Experts of a small language model.
Size: 9 layers, width 512, vocabulary 24455.
Below are experts of layer 3 (counted from 0) of a mixture-of-experts language model. Rows are named router (the router's row for the expert), up (a neuron's input weights, with its number) and show model dimensions 64-127. Each number is 128 + 24 x the weight over its row's rms, rounded and kept within 0 to 255.
After each expert's rows: a language model's description of what the expert responds to. This comes from a sample of Wikipedia text that the model never trained on.

# expert 42
router [ 72 170 134 113 105 126 134 110 144 149 141 175 119 128 172  85 149 116 148 151 168 144  87 123 154 149 154 123 154 135 103 122 116 147 135  87 117 125 134 169 128  95 117 153 104  83 130 133 146 147 107 129 101 165 108 101 141 126 126 119 135 117  97 133]
up0 [129 128 156 125 158 172 123 124 144 121 107 134 129 144 144 147  89 109 130 109 143 162 163 142 104 119 133 159 139 117  87 160 174 130 163  68 160 121 116  60  97 134 143  79 144 148 116 120 165 131 125 169 143 118 113 117 142 149 109 155 100 122 141 134]
up1 [115 120 118 131  87 119 125 143  80 162 131 148  92 142  90 136 127 128 100 130  75 130 146 117 160  90 171 129 115 125 169 114 102 133 105 146  86 102 160 149  96 128 145 105 150 177  90 127  87 154  78 136 114 153  61 124 113 122  93 114 133 150 115 118]
up2 [135 158 208 120 104 115 115 152 147 159 155 118 124 130 112 171 135 130 150 156 137 114  90 105 154 173 131 153 128 168 113 109  98 135 168 139 147 123 127 131 118 111 115 165  95 102 131 147 115 161 107 107  91 142  72  97 108 135 128 112 122 120 138 127]
up3 [158  95 146 137 127 157  86 133 136  95  71 147 133 123 124 159 144 103 149 142 123 163  96 121 159 152 126 138 100 119  99  84 145 132 112 172 113 140 113 159 154  98 131  88 107 121 130 108 143 151  77 144 169 113 137 145 102 142 133 106 130 134 135 107]
up4 [141 178  73 125 120 181 117 145 190 129 141 156 121 142 167 118 115 138 132 118 117 137 120 154 101  98 131 165  99 126  85 114 162  86 145 101 145 120 143 131 133 139 167  92 145 122 154 111 152 132 121 122 149 155 152 103 109 109 121 159 123  88 168 171]
What it handles: Short inner pieces of ordinary or foreign words, often before -ed, -er or -ing, such as Sl-ugg-ers, Sl-opp-y, fli-pped.

# expert 18
router [110 125 121 156 117 152 112 143 157 144 135 172  92 158 156 151 130 127 156 144 121 175  90 113 200 150 155 102 146 103 124 118 141 137 163 154 114 116 163 164 102 110 135 188 160 104 144  80 124 128 115  99 153 116 150 161 141 142 132 155 126 125 133 128]
up0 [164  98 138 143 145 132 148 119 132 141 145 134 172 137 123 121 161 148 142 125  93  92 122  86 141 127 117 116 142 128 136 135 121 122 138 138 102 155  88  88 110 126  99 118 119 119 193 138 152  79 141 132 111 136 137 115 115 134 131 121 133 117  94 169]
up1 [118 170 128 103  79 108 134 130 100 114 102 114 141 112 160 142 100 123 118 135 136 133  95 182 109 155 101 121 112 138 105 144  65 121 129 151  92 138 141 118 129 136  87 166 134 140  82 100 131  89 108 131 113 115 166 109 152 122 131 168 144 141 138 164]
up2 [143 130 119  87 119 100 172 140 124  97 138 135 117  98 120 116 151 135  89 139  95  86  99 145 142 138  79 114 135 126 142 132 120  84 160 107 121 117 123 123 117 126 148  97  96 118  95 107 132 129  94 119 164 142 126 142 157 149 144 134 132  92 116 118]
up3 [133 113 117 116 138 156 147 130 154 140 128 144 149 146 226 109 133 142 157 155 160 151 137 157 165 121 168 125 173 121 122 148  90 146 124 131  99 162 121 135 110 111 153 147 123 117 178 145 149 114 113 101 148 104 114 150 123 144 139  84 142 148 115 112]
up4 [138 137 119 176 132 123 170 126 125 106 105  85 141 134 115 121 152 154 130  90 103 145 133 138 120 154 212 117 109 104 105 160 147 163 109 116 128  95 150 142  87 119 154 135 110  96 148 134  89 175 127 127 152 167 105 161 113 125 122 157 134 122 149 134]
What it handles: Pipe separators, blank cells, dashes, semicolons and small numbers inside statistics and results tables, such as |, —;, Pts, GD.

# expert 63
router [ 88 126 141 162 139  58 132 145 160 130 132 165 151 136 173 119 129 137 154 140 129 141 135  91 110 118 147  99 149 143 131 144 128 111 142 200 113 128 118  89 120 151 152 126 104  87 145 120 150  64 110 137 128 152 122 153 144 130 145 163 110 143 136 116]
up0 [122 126 153 110 141 112 155 171 124 158 161  94 134 110 115 112  97 123 153 182 115 123 101 115 102  78 123 118 143 128 129 153 116 149 111  74 151 138 132 138 120 146 155 161 121 112 117  80 145 102 108  72  63 128 140 102 187 117 134 115 124 128 130 129]
up1 [113 118 155 138 104 149 141 139 109 141 107 138 147 133 127 148  89 123 153 127 159 135 109 149 122  97 142 104 122 119 112 138 143 100 131  85 130 110 138 102 126 124 104 116 161 158 157 153 132  98 132 115 100 125 153 120 151 107  91 105 109 134 167 171]
up2 [ 77 130 117 120 116 110 108 138 134 165 133 118 130 140 176 126 113 150 137 153 146 176 102 116 116 159 121 145 103 135 150 139 183  92 143 160 122 162 178 133 140  98 126 143 159 114 117 117 126 123 100  98 116 104 115 120 120 128  81 114 101 148  92  89]
up3 [130 139 173 142 133 118 179 109 105 115 141  92 139  89 150 116 113 135 136 121 102 121 129 148 164 120 139 107 164  96 156 140 119 150 109 104 104 131 110 144 123 122  94 185 128  84 150 103 156 132 155 148 101 162 130 115 160 132 140 108  93 109 112 164]
up4 [164 135 129  86 131 114 132 131 105 140 109 103 144 121 135 121 154 194 112 108 146 184 116 145 103 119 171 144 171 128 114 129 131  97 139 137 134 118 128 118 114 102  95 116 152 133 148 115 137 143 153 116 130 104 128 167 175 101 118  96 123 209  98 113]
What it handles: Word-initial or inner fragments of uncommon names and terms, e.g. Bar in Barangay, Fle in Fleury, Tier, plus periods.

# expert 54
router [100 142 125 149 152 103 117 133  83 126 145 112 163 104 119 115 130 141 140 138 162 155 131 125 126 128 139 136 159  95 123  97 135 116 135 176 131 126 105 129 121 136 162 151 150  92 165 147 171 165 150 141 115 189 124 176 158 126 164 155 138  90 138 114]
up0 [ 90 125 133  86 148 127 132 147  62 178 104 105 102  86 110 124  90 157 191 194  88 211 140 107 123 116 145 128 151 126 126 103  76 129 152 106  91 159 131 125 139 145 114 155 142 110 138  97 154 145 156  82 140 148 115  95 120 103 162 149 105 102 145 129]
up1 [146 125 136 108 155 134 150 133  89  88 159 122 107 123 158 143 117 153 127 210 116 162 131 117 124 139 130 161 121 166 123 102 104 133 126 127 155 134  91 194 115 123 127 149  95 158 130 131 160 109 159 137 150 157 112  99 132 173 148 137 141 144 127 133]
up2 [101 120  95 126 125 134 101 135 125 127 122 117 123  88 117  94 142 129 117 158  98 147 109 122 116 107 153 153 121 105  97 108 117 136 116 123 145 134 159 140 128 140 122 115  93 204 177 111 135 141 110 123 125 141 136 151  98 151 139  86  87 125 103 112]
up3 [125  92 122 117 128 163 133 105 167 126 114 116 129 132 137 165 116  97 144 120 147 124 155 175 140 174 125 117 125  79  97 143 127 120 127 141 138  96  97 128 136 130 142 147 143  83 120 110 113 122 136 147  92 167 132 130 121 117  75 146 149 125 147 110]
up4 [150 123 130 163 123 111  92 129  98 106 109 111 184 141 171 151 119 122 112 132 123 134 107 134 137 137  98 144 111 139 134 180 140 142 156 138 136 105 107 127 141 111  92 138 133 123 119 155  73 110 128 128 126 126 134 146  82 145 139 148 130 120 150 131]
What it handles: Determiners and demonstratives before nouns in running prose, such as the, this, each, same, these, latter.

# expert 57
router [ 62 133 126 141 124  56 117 100 149 126 146 125 141 149 141 126 120 147 122 141 126 140 120 127 122 150 134  89 152 128 100 130 133  91 123 173 115 117 137  77  92 126 153 128 134  88 130  92 122  97 145 136 153 124 110 142 134 137 134 137 138 128 127  86]
up0 [153 131 124 123 114 147 152  73 123 100 115 111 102 151 142 112 131  93 138  94 109 140 107 118 165  92  82 152 148 124 147 134 128 139 106 103 123 109 143 150 106  98 138 130 104 149 115 110 134 137 142  75 140 158 124 113 156 159 133 130 121  97 137 147]
up1 [111 133 110 144 107 129  82  75 166 135 109 140 138 122 158 153 158 143 157 137 103  81 113 102 133 137 168 138 114 131 140 117 109 152 146 124 130 137 152 128 105 140 123 181 134 136 125 115 137 157 117 119  78 141 111  88 125 145  99 139 110 149  86 106]
up2 [108 158 119 102 105 147 117 106 153 106 133 120 172 156 143 113 135 171 157 144 143 165 127 133 121 135 159 111 102 162 153  89 124 130 169 113 148 145 131 132 118 115 176  96 119  79 109 152 145 163 112  91 109 124 129 121 183 120  85 123  94 130 131 127]
up3 [ 55 127  94 140 109 130 140 134 111 160 177 142  97 138 151 146 127 130 134  96 121 106 119 106 115 150 147 153 159 131 142  96 116  80 109 138 119 149 149 103 132 122 173  91 133 145 109 144 101 132 121 118 157 138 124 157 131 149 117  94 148 151 113 125]
up4 [110 144  85 123  93 120  68 119 101 129 101 105 113 139 146 174 111 118 115 148  88 147 130 177 160 152 136  96 138 132 134 143 154 120 130  93 120 131 152 119 132 132 141 113 176 115 161 104 111 120 119 143 134 113 160 123 145 184 108 101  96  98  85 119]
What it handles: Final pieces of abbreviations and numbers before a period, comma or line end, e.g. Jr., Inc, Ltd, U.S., track lengths.

# expert 62
router [141 138  81 146 148 131 128 138 123 166 137 112 177 170 134  99  92 187 152 113 129 115 116  83 134 139 133 112 147 142 154 143  98 168 143 123  82 131 120 140 129 146 124 121 106 112 118  93 176  64 139 157 155 158 101 125 136 146  64 103  95 167 110 126]
up0 [120 137  88 121 139 137 153  98  84 119 161 158 158 127 122 146 150 140 135 142 126 131  97 144  91 118 147  95  93 138 135 129 153 110 131 113  92  90 129 180  96 144 117 100 111 129  90  87 133  61 122 142 131 131 128  97 165 126 101 144  81 144 118 165]
up1 [138 146 146 127 127 105 128 136 146 139  60 152 164 111 140 165 163 109 219 118 145 145 133  94 126 126 147 126  75 142 131 131 108 154  90 170 151 110 151 140  99  77 152 181 108  85 163 113 106 145 108 122 105 168 136 125 139 143 163 122 120 124 120 130]
up2 [166 142 137 128 118 117 107  91 106 148 133 140 155 114 127 144 148 152  83 114 135 142 112 116 156 116 122 116 173 136 137 180 154 110 164 137 141  73 129 143 151 121  96  61  99 123 132  84 142  94 161 105  98 135 139  90 141 126 131 122 133 111 112 132]
up3 [153 118 104 123 136 122 177 107 148 153 138 150 191 119 120  94 142 190 154 108 116 116 141 118 124 152 144 131 116 132 133 171 118 132 145 112 117 171  97 159 144 149 127 141 144 134 147 143 138 143 149 107 145 153 102 121 176 155 107 109 104 166 139 123]
up4 [137 111 106 130 115 117 136 140 107 155 139 108 155 139 127 183 115 146 159 114 103 147 120 115 149 161 110 127 100 157 141 116  96 142 153 152 145 166 125 143 120 101  95 100 131  93  97 139 119 134 145 110 146 127 129  86 147 142 139 122 145  96 129 153]
What it handles: Punctuation and terms in book references, such as ISBN, 978, Press, publisher-city colons, years, translated, Journal.

# expert 51
router [100 185 122 112 127 129 125 203 101 171 170  93 136 216  91 138 121 144 162 109 144 123 155 133 158 175 171 109 127 126 122 137 104 113 132 134 142 108 157 158 111 109 125  82  99 137 145 151 139 119 128 195 120 154 148 153 121 141 145 123  96 162  48 109]
up0 [134 149 138 124 102 113 138 123 162 118 114  73 127 139 185 127 154 162 144 160 192  90 138 137 130 125 156 153 155 135  99 141 128 115 112 120  93  66 105  94 127 121 129 165 135 113 152 143 101 136 137 134 103 180 108  99 147 140  92 120 173 135 150 104]
up1 [147 156 106 135 165 147 107 111 104 146 109 155 120 136 110 113 116 134 175  88 142 107 169 112 111 127 192 119 130 105 123  88 137 116 116 110 157 165 158 123 119 108 173 154 138  99 157 142 135 125 127 127 128 189  92 120 154 142 140 143 116 141 109  88]
up2 [117 145 110 169 105 135  90 157 154 138  76 157 107 132 161 118  99 140 116 134 169  93 126 100 132 174 146  83 123  72  93 106 180  79 159 144 121 167 122  97 129 120 165 113 133 141 127 147 119 144 156 104  89 153 151  80 154 154 120 176 117  99 119  73]
up3 [118 189  90 117 121 153 123 135 142 129 139 137 104 108  99 144 137 124 137 152 142 161 114 101 104 129 108 156 111 109 105 140 115  93  70 134 140 134 113 104  94 121 146 144 129  84 133 154 125 125 118 136 143 119 142 153 156 104 202 131 119 149  61  82]
up4 [ 86 140 138 110 149 164 150 106 147 141 126 111 169 100 176 128 134 138 112 117 155 100 108 107 101 102 111 131 127 126 116  89  99 136 119 143 140  98 141 132 125 128 152 161 134 138 100 148 136 128 107 162  99 133 124 171  97 179  88 143 136 150 145 111]
What it handles: Prepositions and the in location or affiliation phrases, e.g. at the, near, north of, from the, especially in route and place descriptions.

# expert 45
router [136 152 111 116 125  92 131  92 133 155 123 163 169 175 134  92 120 138 151 134 112 159 105 118 129 165 138 111 133 144 113 159  99 118 137 110 125 152 136 100 126  84 129 152 137 114 150 109 146 147 130 180 145 135 150 102 158 129 133 115  98 125 124 135]
up0 [142 153 138  98 157 114 133 123 112 124 109 175 131 138 145 150 186 141 146 140 122 135  79 135 114 143 148  79 156 153 116 152  98 135 118 189 201  96 111 104 114 120 127 127 106 116 159 112 150 137  94 138 106 136 136 143  93 108 165 130 117  93 126 125]
up1 [137 111 148 106 144 153 111 197 108 142 113 121 124 128 181 142 133 134 171 129  98  89 156 135 120 145 163 157 103 141  89 131  81 113 134 151 116 110 139 126 102 151 117 160 107 122 116 130 134 130 123 176 135 122 124 106 117 102 104 132 168 105 148 122]
up2 [124 144 150 152  62 128 122 100 116  85 114 117 145 165 135 135 169 145 132 144 154 177 165 186 112 126 120 131  92 142 115 166 141 128 124  79 150 130  95 119 120  88 131 150 126 111 119 143 123 112 138 130 139 138  79  97 109 159 111 160 107 120  93 157]
up3 [111 145 133 177 134  97 117 147 131  75 175 146 105 110 166 136 144 146 138 123 159 116 136 149 151 101 143 163  95  98 153 122 135 155 110 123 141 125 112 165 160 126  82 125 142 124 113 107 125 159  99 165 149 142 112 143 178 186 158 127 112 121 115 122]
up4 [138 134 156 163 102 103 143 118 147 136 139 137 142 135 144  96 148 138 142 159 135 122  84 158 116 130 159 121 115 120 174 107 125 139 107 190  92 138 102 156 172 134 164 110 128 167 124 120 157 143  84  50 116 151 152  86 130 115  85 131 135 118 119 150]
What it handles: Given names and initials starting a person's name in lists, tables and infoboxes, e.g. David, Robert, Mayor: Anton, John R.

# expert 25
router [121 119 142 118  83  97 110 115 128 153 132 156 135 153 109 115 143 124 126 157 147 130 130 125 167 164 157 128 146 134 119 154 131 118 170  88 116 129 142 137  87  96  97 133 143  30 141 139 116 134 129  72 174 109 151 125 102 110 128 158 148 179  76 127]
up0 [114 110 108 115 118 104 128 122 146 105 118 142 140 133  71 114 132 102 124 192 149 109  88 131 131 100 103 122 132 140 161 152 141 111 136 140 116 154 124 168 111 116 119 116 146 126 139 134 161 133 121 109 116 115 106  79 120 132 125 119 151 144 146 171]
up1 [156 131 143  95  83 114 121 144 125 124 115 118  97 118 206 105 119 144 138 158  87 104 147 140 146 117 122 150 133 121 115 138 131 148 160 130 130 106 139 111  94 126 108 138 114  98 152 114 158 121 164 123 118 158 107 152 156 193 112 161 108 102 164  80]
up2 [119  85  90 115 114 119 134 124 133 129 120  96 164  74 117 136 145 162 116 132 118 116  84 136 146 147 113 116 161 140 145 126  76 154 178 171  96 129 101 153 145 135 136 163 119 146 119 151 101 120 120 101  98  95 130 102 116 136 128 132 142 136  90 139]
up3 [122 119 108 141 112 185 143 132 130 147 139 125 123 121 143 124 149  93 141 126 141 153 122 137 125 137 125 135 126 121 142 110  97 143  85 117 177 123 109  94 125  95 111  65 118 144 174 122 129 146 124 113 156 144 122 168 142 157 133  91 114 131 139 131]
up4 [145 128 135  80 122  94 130 120 154 120 115 146 140 134 121 149 114 120 140 135 136 137  82 127 120 103 182 116 139  76 133 155 128 127 125 159 163 125 117 140 134  99 106 137 132 136 170 175 163 125 130 142 115 156 142 132 134 130 103 125 153 118 123 186]
What it handles: Last piece of a word or year just before a comma, period or line break, such as times, 202+5, episode, hop.

# expert 58
router [132 136 114 127 112 105 142 135 115 125 125 126 163 139 123 145  96 181 159 159 139 171  89 115 178 135 154 110 131 161 138 154 110 167 149 128 125  98 144 114  98 102 104 133 124 108 141 139 164 135 125 133 110 165 121 106 138 154 136 127 129 136 105 115]
up0 [170 147 114 121 181 142 107 147 147 126 163 123 147 141 102 111 156 149 152  99 124 136 116 142 137 162 104 125 102 149 136 118 119  86 113 129 136  85 102 161 132 130 100 147 120 159 114 141 174 132 145 181 129 137 100 121 126 120 147 119 152  71 109 144]
up1 [114 124  99 119 103 111 128 123 154 110 149 172 151 127 139 131 117 158 119 147 122 142 137 130 105 152 151 114 169 204 161 119 136 110 161 127 123  92 109 147 133  87 102 157 160 173 155  83 106 151  97 141 131 167  88 146 115 134 155  98  81 119 115 155]
up2 [122 198 132 113 122 120 147 122 181 162 106 113 100  85 143 112 131 130 129 127 115 124 113 167 115 148 154  83 134 132 143 129 108  79 144 121  85 105 135 129 141 130  94 126 102 140 151 133 163 123 121  87 119 151 114 132 139 123 142 102 134 106 166 107]
up3 [126 148 104 116 120 142 176 132 140 116 153 140 124 144 153 111 120 131 164 121 120  97 107 148 176 174 114 121 159 153 114  92 112  92 159 101 156 159 110 158 116 110 120  96 105 111 144 149 113 163 106 134 122 129 106  86 140 108 113 154 114 120 135 154]
up4 [158 113 122 155 119  96 149 130 126  65 123  88 148 121 105 130 126 156 118 106 154 126 149 170 107 144 141 141 148 142 139 144 100 115 143 129  95 132 149 117  97 103 144 155 122  86 121 131 137 137 141 114 129 146 157 130 131  88 165 176 115 132 176 194]
What it handles: Articles and possessive determiners that open a noun phrase, such as a, the, his, their, its, whose.

# expert 52
router [151 132 125 149 137 122 131 112 176 143 132 120 151 178 137 155 163  99 129 134 125  83  85 133 188 116 166 147 118 113 154 108 115 148 148 120 107  86 124 112 131 120 141 145 145 169 145  86 136 133 129 117 130 140 139 127 138 106 137 152 125  79 153 121]
up0 [146 133 107  91 139 160 123 107 114 124 104 126 168 104 114 125 158 185 125 169 125 170 128 167 162 137  92 150 138 120 125 119 129 138 138 146  73 109 129 110 133 131 153 134 129 122 145  95 103  80 139 138 127 181 123 142 134 153 167 118 161 130 132 129]
up1 [136 114 144  81 152 113 121 127 141 152 173 131 147 141 100 136 173 118 154 110 112 159 136 153 108 148 183 142 131 124 100 117 108 109 134 125 115 143 137 129  62 140 167 131 131  98 117 101 133 192 148 114 120 118 123  86 127 104 130 121 129 164  90 120]
up2 [115 127 125 132 122 174 139 153 154 165 124 131 146  90 103 143 145 135 131 118 115 107  99 166 148 108 185 142 145 114 150 113 121 145  97 114 123 129 111 101 118 117 117 114 183 119 141 127 154 135 153 152 150 176 107  83  74  89  92  95 143 147 122 123]
up3 [148 128 170  90 176 147 142 120 111  96 135 163  78 134 140  62 128 115 148 126  93 110 129 162 151 101 114  65 128  70  84 139  96 136 105 132 113 142 123 119 148 100 122 109 117 142 163 119 130  97 142 138 118 118 121  78 149 119 169 145 102 106 106 137]
up4 [ 58 127  82 140 106 127  95 118 118 112 186 133 139 136 155 196 135 161 106 180  90 108 100 120 149 122 154 125 125 150 148 142 129 123 106  96 140 121 155 104 117 123 141 117 116 168 134 136 155 152 150 144 140 122 139 148 112  95 139 113 109 126 118 129]
What it handles: Pipe separators opening or inside table header rows, plus header words like Candidate, Party, Name, Pld, Preceded.

# expert 32
router [ 79 124 125  96 129  74 138 126 129 136 141 151 117 144 126 141  99 130 130 129 134 138 135  72 126 131 144  90 140 146 129 123 132 138 131 180  83 118 101 102  87 130 167 153  98 116 155 117 134  81 149 132 129 145 118 151 145 110 134 142 125 153 152 135]
up0 [146 123 113 144 108 115 158 178  93 154 136 144 164 141 137 141 166 132 167 106  97 151 118 134 143 107 119 109 120 150 102 103 138 163 103 114 133 118 114 149 150  84 133 120 148 105  79  98 162 152 120 133  99 138  86 110 128 121  72 164 142 167 127  77]
up1 [127 134 120  92 172 133 124 139 107 136  95 162 189 153 113 146 134 147 151 117 119 149 168  70 109 137 158 122 146 154 144 130 113 145 164 107 112 153 110 153 143 117 129 134 120 141 119 128 104 131 134 128 138 148 117 141 157 141 120 161  62  76  70 148]
up2 [142 120  96 143  58 120 173  79 101 128 127 166 158 146 145 135 114 115 123 144 147 130  87 112 165 113 129 150 121 166 139 120 148 112 107 142 137 107 154 118 116 108 125  87 121 128  94 118 125 102  81  82 115 146 123 114 152 131 187 139 138 125 142 152]
up3 [165 162 121 178 120 119 148 136 114 166  72 136 128 118  87 158 141 120 110 138 110 119 113 155  96 117 134 142 154 110 128 105 139 155 128 112 122 144 135 136 157 153 112 147 118 118 171  80 150 111 128 116  93 121  98  91  86 120 147 213 102 167 174 140]
up4 [142 111 134 159 131 100  97 140 105 166 140 122 168 131 126 170 128 156 147  96 175 173 132  98  73 130 133 101 136  78  82 112 157 146  93 161 147 139 110 127 159 149 156 122 119  94 126 109 115  94 173 114 135  90 124 118 143 137 137 147 134 125 150 107]
What it handles: Tokens ending table cells or names in wiki tables and election results, such as percentages, years, Party, Regiment, husband.

# expert 47
router [107 146 122 149 126 133 132 148  94 155 151 119 126 153 177 146 124 169 152 117 133 119 150 116 140 114 149 139 155  86 181  87 119 152 131 111 146 115  95 148  95 131 165 128 137  95 121  95 129 105 135 148 140 128 148 117 157 132  79 152 134 146  89 112]
up0 [106  93 101  90 127 113 154 102 136 129 116 129 162 137 122 163 124 105 165 118  87 105 153 182 169 139  55 174 120 111 122 120 123  83 139 103 101 128 139 110 103  89 121 132 163 132 109  97 171 145 105 118 152 166 106  97 160 134 142 132 127 109 114 112]
up1 [136 140 136 111  98 113 148  74 142 145 118 159  90 112 159 117 138 147 101  70 111 155 149 165 121 127 184 132 103 139 136 118 143  98 126 103 147 130 142 114  84 145 137 133 161 120 120  98 174 166 155 166 127 117  82  97 137 128 172 143 120  88 112 161]
up2 [152 156 145 137 146 145  96 135 146 139 191  88 126 161 153 189 107 141 121 131 139 145 132 139  91 122 145 146 147  98  88  96 137 142 119 114 119 142 148 118 128 165 109 135 107 100 112 117 115 130 110 136 137 154 120 121 164 175 119 143 175 125 116 168]
up3 [108 144 124 101 110 112 147 107 125 151 141 169 129 133 185 116 170 140 178 135 147 153  99 131 119 142 138  71 154 121 170 162 160  86 123 121 124 114 169  91 122 142 122 101 102 155 108 126 123 132 105 161 104 141 147 110 147 135 115 106 126 125 159 140]
up4 [159 153 137 163  71 183 136 117 146 125 130 130 146 131 127 106 146 118 168 159 102 122 112 130 150 110 107 158 142 108 156 151 158 147  94 127  70 116 102 104 131 129 103 140 113 138 151 143 156 179  85 122 110 134 134 159 107 118 113 172 134 155  73 145]
What it handles: Pipes opening table rows and the cells for party names (Conservative, Liberal Democrats), football positions (FW, MF, GK), and Turnout in result tables.

# expert 6
router [126 128 166 113 139  80 124 108 135 133 107 124 116 103 156 145 125 159 126 149  94 100  98 115 140 133 146 104  77 126 135  87 132 162 141 114 103 164 145 109 119  89 112 140 114  46 139 119 133  86 150  75  90 128 102 153 101 152 117 121  85 148 106 122]
up0 [112 101 141 140  97 131 115 137 147 133 177 120 126 121 127 144 156 189 164 100 185 152 108 126 111 131 107  97 137 139  78 119 120 106 126  89 130 153 138 126 123 169 145 113 111 115 160 100  85 149 114  82  97 120 122  86 150 116 143 112 133 167 111 139]
up1 [148 121  93 120 127 175  86 125 194 156 106 151 170 112 131 137 146 144 131 146  86 108 132 134 127 133 123  73  91 137  54  98 115 162 167 108 118 127 146 120 117 154 150 126 127 126 139 123 125 134 120 134 116 122 105 129 130 137 139 144 130 111 128  94]
up2 [141 105 121 112 118 148 126 103 173 151 110 120  98 133 177 121 160 161 110 147 123 128 141 160 108 145 138 103  58 137 102 128 101  98 102 146 139 124 151 128 131 111 137 113 123 129 139 137 147 165 122 135 111 135 148 129 165 138 145 133 135  73  92 134]
up3 [ 89 133  87  92 107 139 134 134 133 126 126 153 144 150 154 105  98 134 152  89 107 179 152 159 128 134  73 120 147 163 100 126  69 156  93 178 175 139 164 119 166 151 125 180 141 153 129 178 152 145 141 145 154 142 121 150 167 111 140 121 153 125 130 103]
up4 [122  82 109 141 178  97 154 174 112 137 180 144  94 154 140 161 115 131 134 154 149 119 115  99 132  84 120 135 131 118  74  99 106 125 102 129 134 140  86 150 124 114 151 166 113 105 108 165 119 121 130  93 147 110 171 109 107 117 154 163 130  91 156 108]
What it handles: Inner or final pieces of long words, especially Latin species and family names and foreign names, such as huns-aker-i, Caloph-yll-aceae, Godehil-dis.

# expert 11
router [ 82 128 126 120 133  64 115 141 116 120 159 130 160 145 117 107  86 128 146 119 130 145 158 100 133 104 131  97 144  99 141 143 115 120 149 195 106 120 123 120 118 138 169 126 120  98 137 111 149 103 120 135 148 144 103 139 149 116 155 166 153 134 117 140]
up0 [143 127 110 171  80 123 128  91 121 130  99 138 155 129 150 109 171 122 105 124 124 139 107 158 145 143 134 150 118 113 154  83 129 164 169 130 134 174 108 103 178  76 141 151 116 130 135 115 169 189  53 115 108 121 163 134 144 137 142  85 128 161 114 155]
up1 [129 139 115 110  80  85 129 108 101 164 126 142 171 140 152 116 157 131 179  90 133 141 118 132 171 109 129 127 130 147  75 154 126 138 134 103 176 108 160 158 109 140 156 145 169 104 134  71 134 134 142 176  85 117 178 124 117 135 122 172 118 110 111 162]
up2 [140 197 107 143 133 114 117  98  94 196 127 112 108 125 119 131 108 127 160 143 138 121 133 138 108 135 157 147  85 137 143 133  71 180 170 128 139 108 117 160 128  77 135 152 164 158 143 162 145 126 111  89 164 169  86 124 173 156 108 113  91 105 130 156]
up3 [129 140 118 144 128 102 101 116 117 130 121 117 137 166 118 116 102 155 187 148 108 148  84 115 163 152 122  97 133 148 130  98 124 127 145 118 138 148 135 137 108 122 157 140 146 123 153 116 143 150 113 146 133 135 143 134 109 147 106 140  64 131 117 144]
up4 [ 91 131 148 112 145 152 119 107 146 134 103 140 115 144  96 127 155 162 142 151 119 114 126 114 136 138  87 121 119 148  87 167 119 138 114 125 169 104 121 166 175 134 130 156  96 106 148 114 124 152  93 137 128 115 117  45 134 149 122 128 142 152 162 178]
What it handles: Inner word pieces of foreign place and personal names (Kh-asher, T-riv-edi), and sentence-final periods or line breaks ending list and table rows.

# expert 17
router [131 169 128 119 104 139 112 146 112 168 125 131 112 114  97 136 109 170 125 206 125 147 150 124 185 183 166 152 127 166 147 129 138 136 117 116 137 153 152 111 157 131 104 133 130 153 143 115 157 117 134 132 154 156 146 142 165 148 155 124 101 165 133 105]
up0 [137 110 151 140 110 127 117 110 113 115 132 152 145 103 142 134  69 141 114 117  82 119 135 124 175 104 147 111 110 115 165 160 134 153 146 157 121 144 110 144 144  52 135 120 152  66 124 154 135 170 135 146 107 127 129 105 158 145 124  92 148 151 159 154]
up1 [ 99 169  97 150 148 167 126 104 121 146 118 142 103 130 123 111 150 126 119 106 124 121 120 107 100  98 163 140 121 120 114 145 145 117 121 142 113 161  80 142 119 145 118  86  87 126 116  83 140 131  96 128 141 140 155 109 131 106  88 159 124 123 124 116]
up2 [136 118  95 112 149 132 132 143  95 127 105 140 161  85 140  92 158 123 117 169 141 148  85 120 155 175 127 148 140 144 108 140  91 130 117 138 142 110 130 137 109 127 155 156 152 133 175 132  65 128 137 129 109 123 116 114  91 153 141 148 151 147 115 124]
up3 [112 131 136 158  92 100  93 144 166 131 128 183 145 150 143 137 125 199 147 179 132 132 152 120 131 137 127 113 111  68 141 163 122 118  97 116 105 131  74 114 144 103 116 163 139 130 128 145 132 148  75 175 124 153 126 165 132 147 136 118  81 122 131 156]
up4 [108 164 112 139 120 122 135 132 125 130 138 103  96  97 162 115 144 115 164 183 155 138 128 117 169 114 101 173 155 105 157 121 129 149  61 115 112 104 101 171 123  93 159 137 106 122 127 142 163 142 143 151 160 147 151 132 159 131 126 119 157 126 112 139]
What it handles: Table cell separators and words in sports records, such as against or v before opponents, semicolons between scores, and touchdown, scored, loan.

# expert 26
router [134 143  89 158 114  61 144 105 107 160 150  98 147 142 150 123 150 153 136 150 140 159  83 130 153 117 179 146 118 119 126 164 138 114 148 135 143  99 161 123 130 133 141 134 164 138 156 113 120  74 130 106  91 140 162 133 133 123 158 171 117 129  94 171]
up0 [125 151 158  81 139 145 133  89 113 133 128 126 154 153 140 104 118 148 127 147 109 157 116 149 129 176 120 150 168 192 123 184 131  73  91 138 130 134 125 122 113 109 117 115 169 125 132 161 170 145 114 143 113 177 103 133 147 151 113 156 117 125 128 150]
up1 [145 154 157 154 116 139 130  70  57 129 132 158 163 127 119 138 127 158 152 103 132  92 193 146  82 141 135 160  86 124 157  89 141 103 152 138 131 141 128 102 151 134 128 112 135 171 128  91 132 137 186 114 106 157 119 160 141 128 161 108 117  94 147 123]
up2 [129 141 104 127 145 130 185 127 124 115 173 157 140 122 114 143 155 110  87  94 145 125 115 115 193 105 173  71 126 155 112 148 129 129 143  97 165 143 126  98  99 117 115 158  72 125 118  72  74 136 154 182  62 145 146 147 142 106  94 141 105 161 155 135]
up3 [123 129 110 141 159 149 121 181  88 143 120  94 144 139 138 174 145 121 132 111 130  95 160 173 119 212  97 131 148 123 142 153 130 165 160 106 118 116 147 133 113 137 125 138 141 146  91 113 141  99 158 112 154 115 122 115 113 152 124 155 178  72  81 129]
up4 [150 111 127 120 107 159 187 101 127 145 124 130 151 144 175 102 108 105 122 102 158 114 139 151 159 109 156 117  75  87 136 110 107 137  63 139 119 124 200 139  92 124 119 146 116 114 154 136 141 178 129 120 123 146 132 141 142 118 126 135 115  88 104 166]
What it handles: Sentence-ending periods, paragraph breaks and clause-linking words that open new sentences, such as However, But, Meanwhile, The.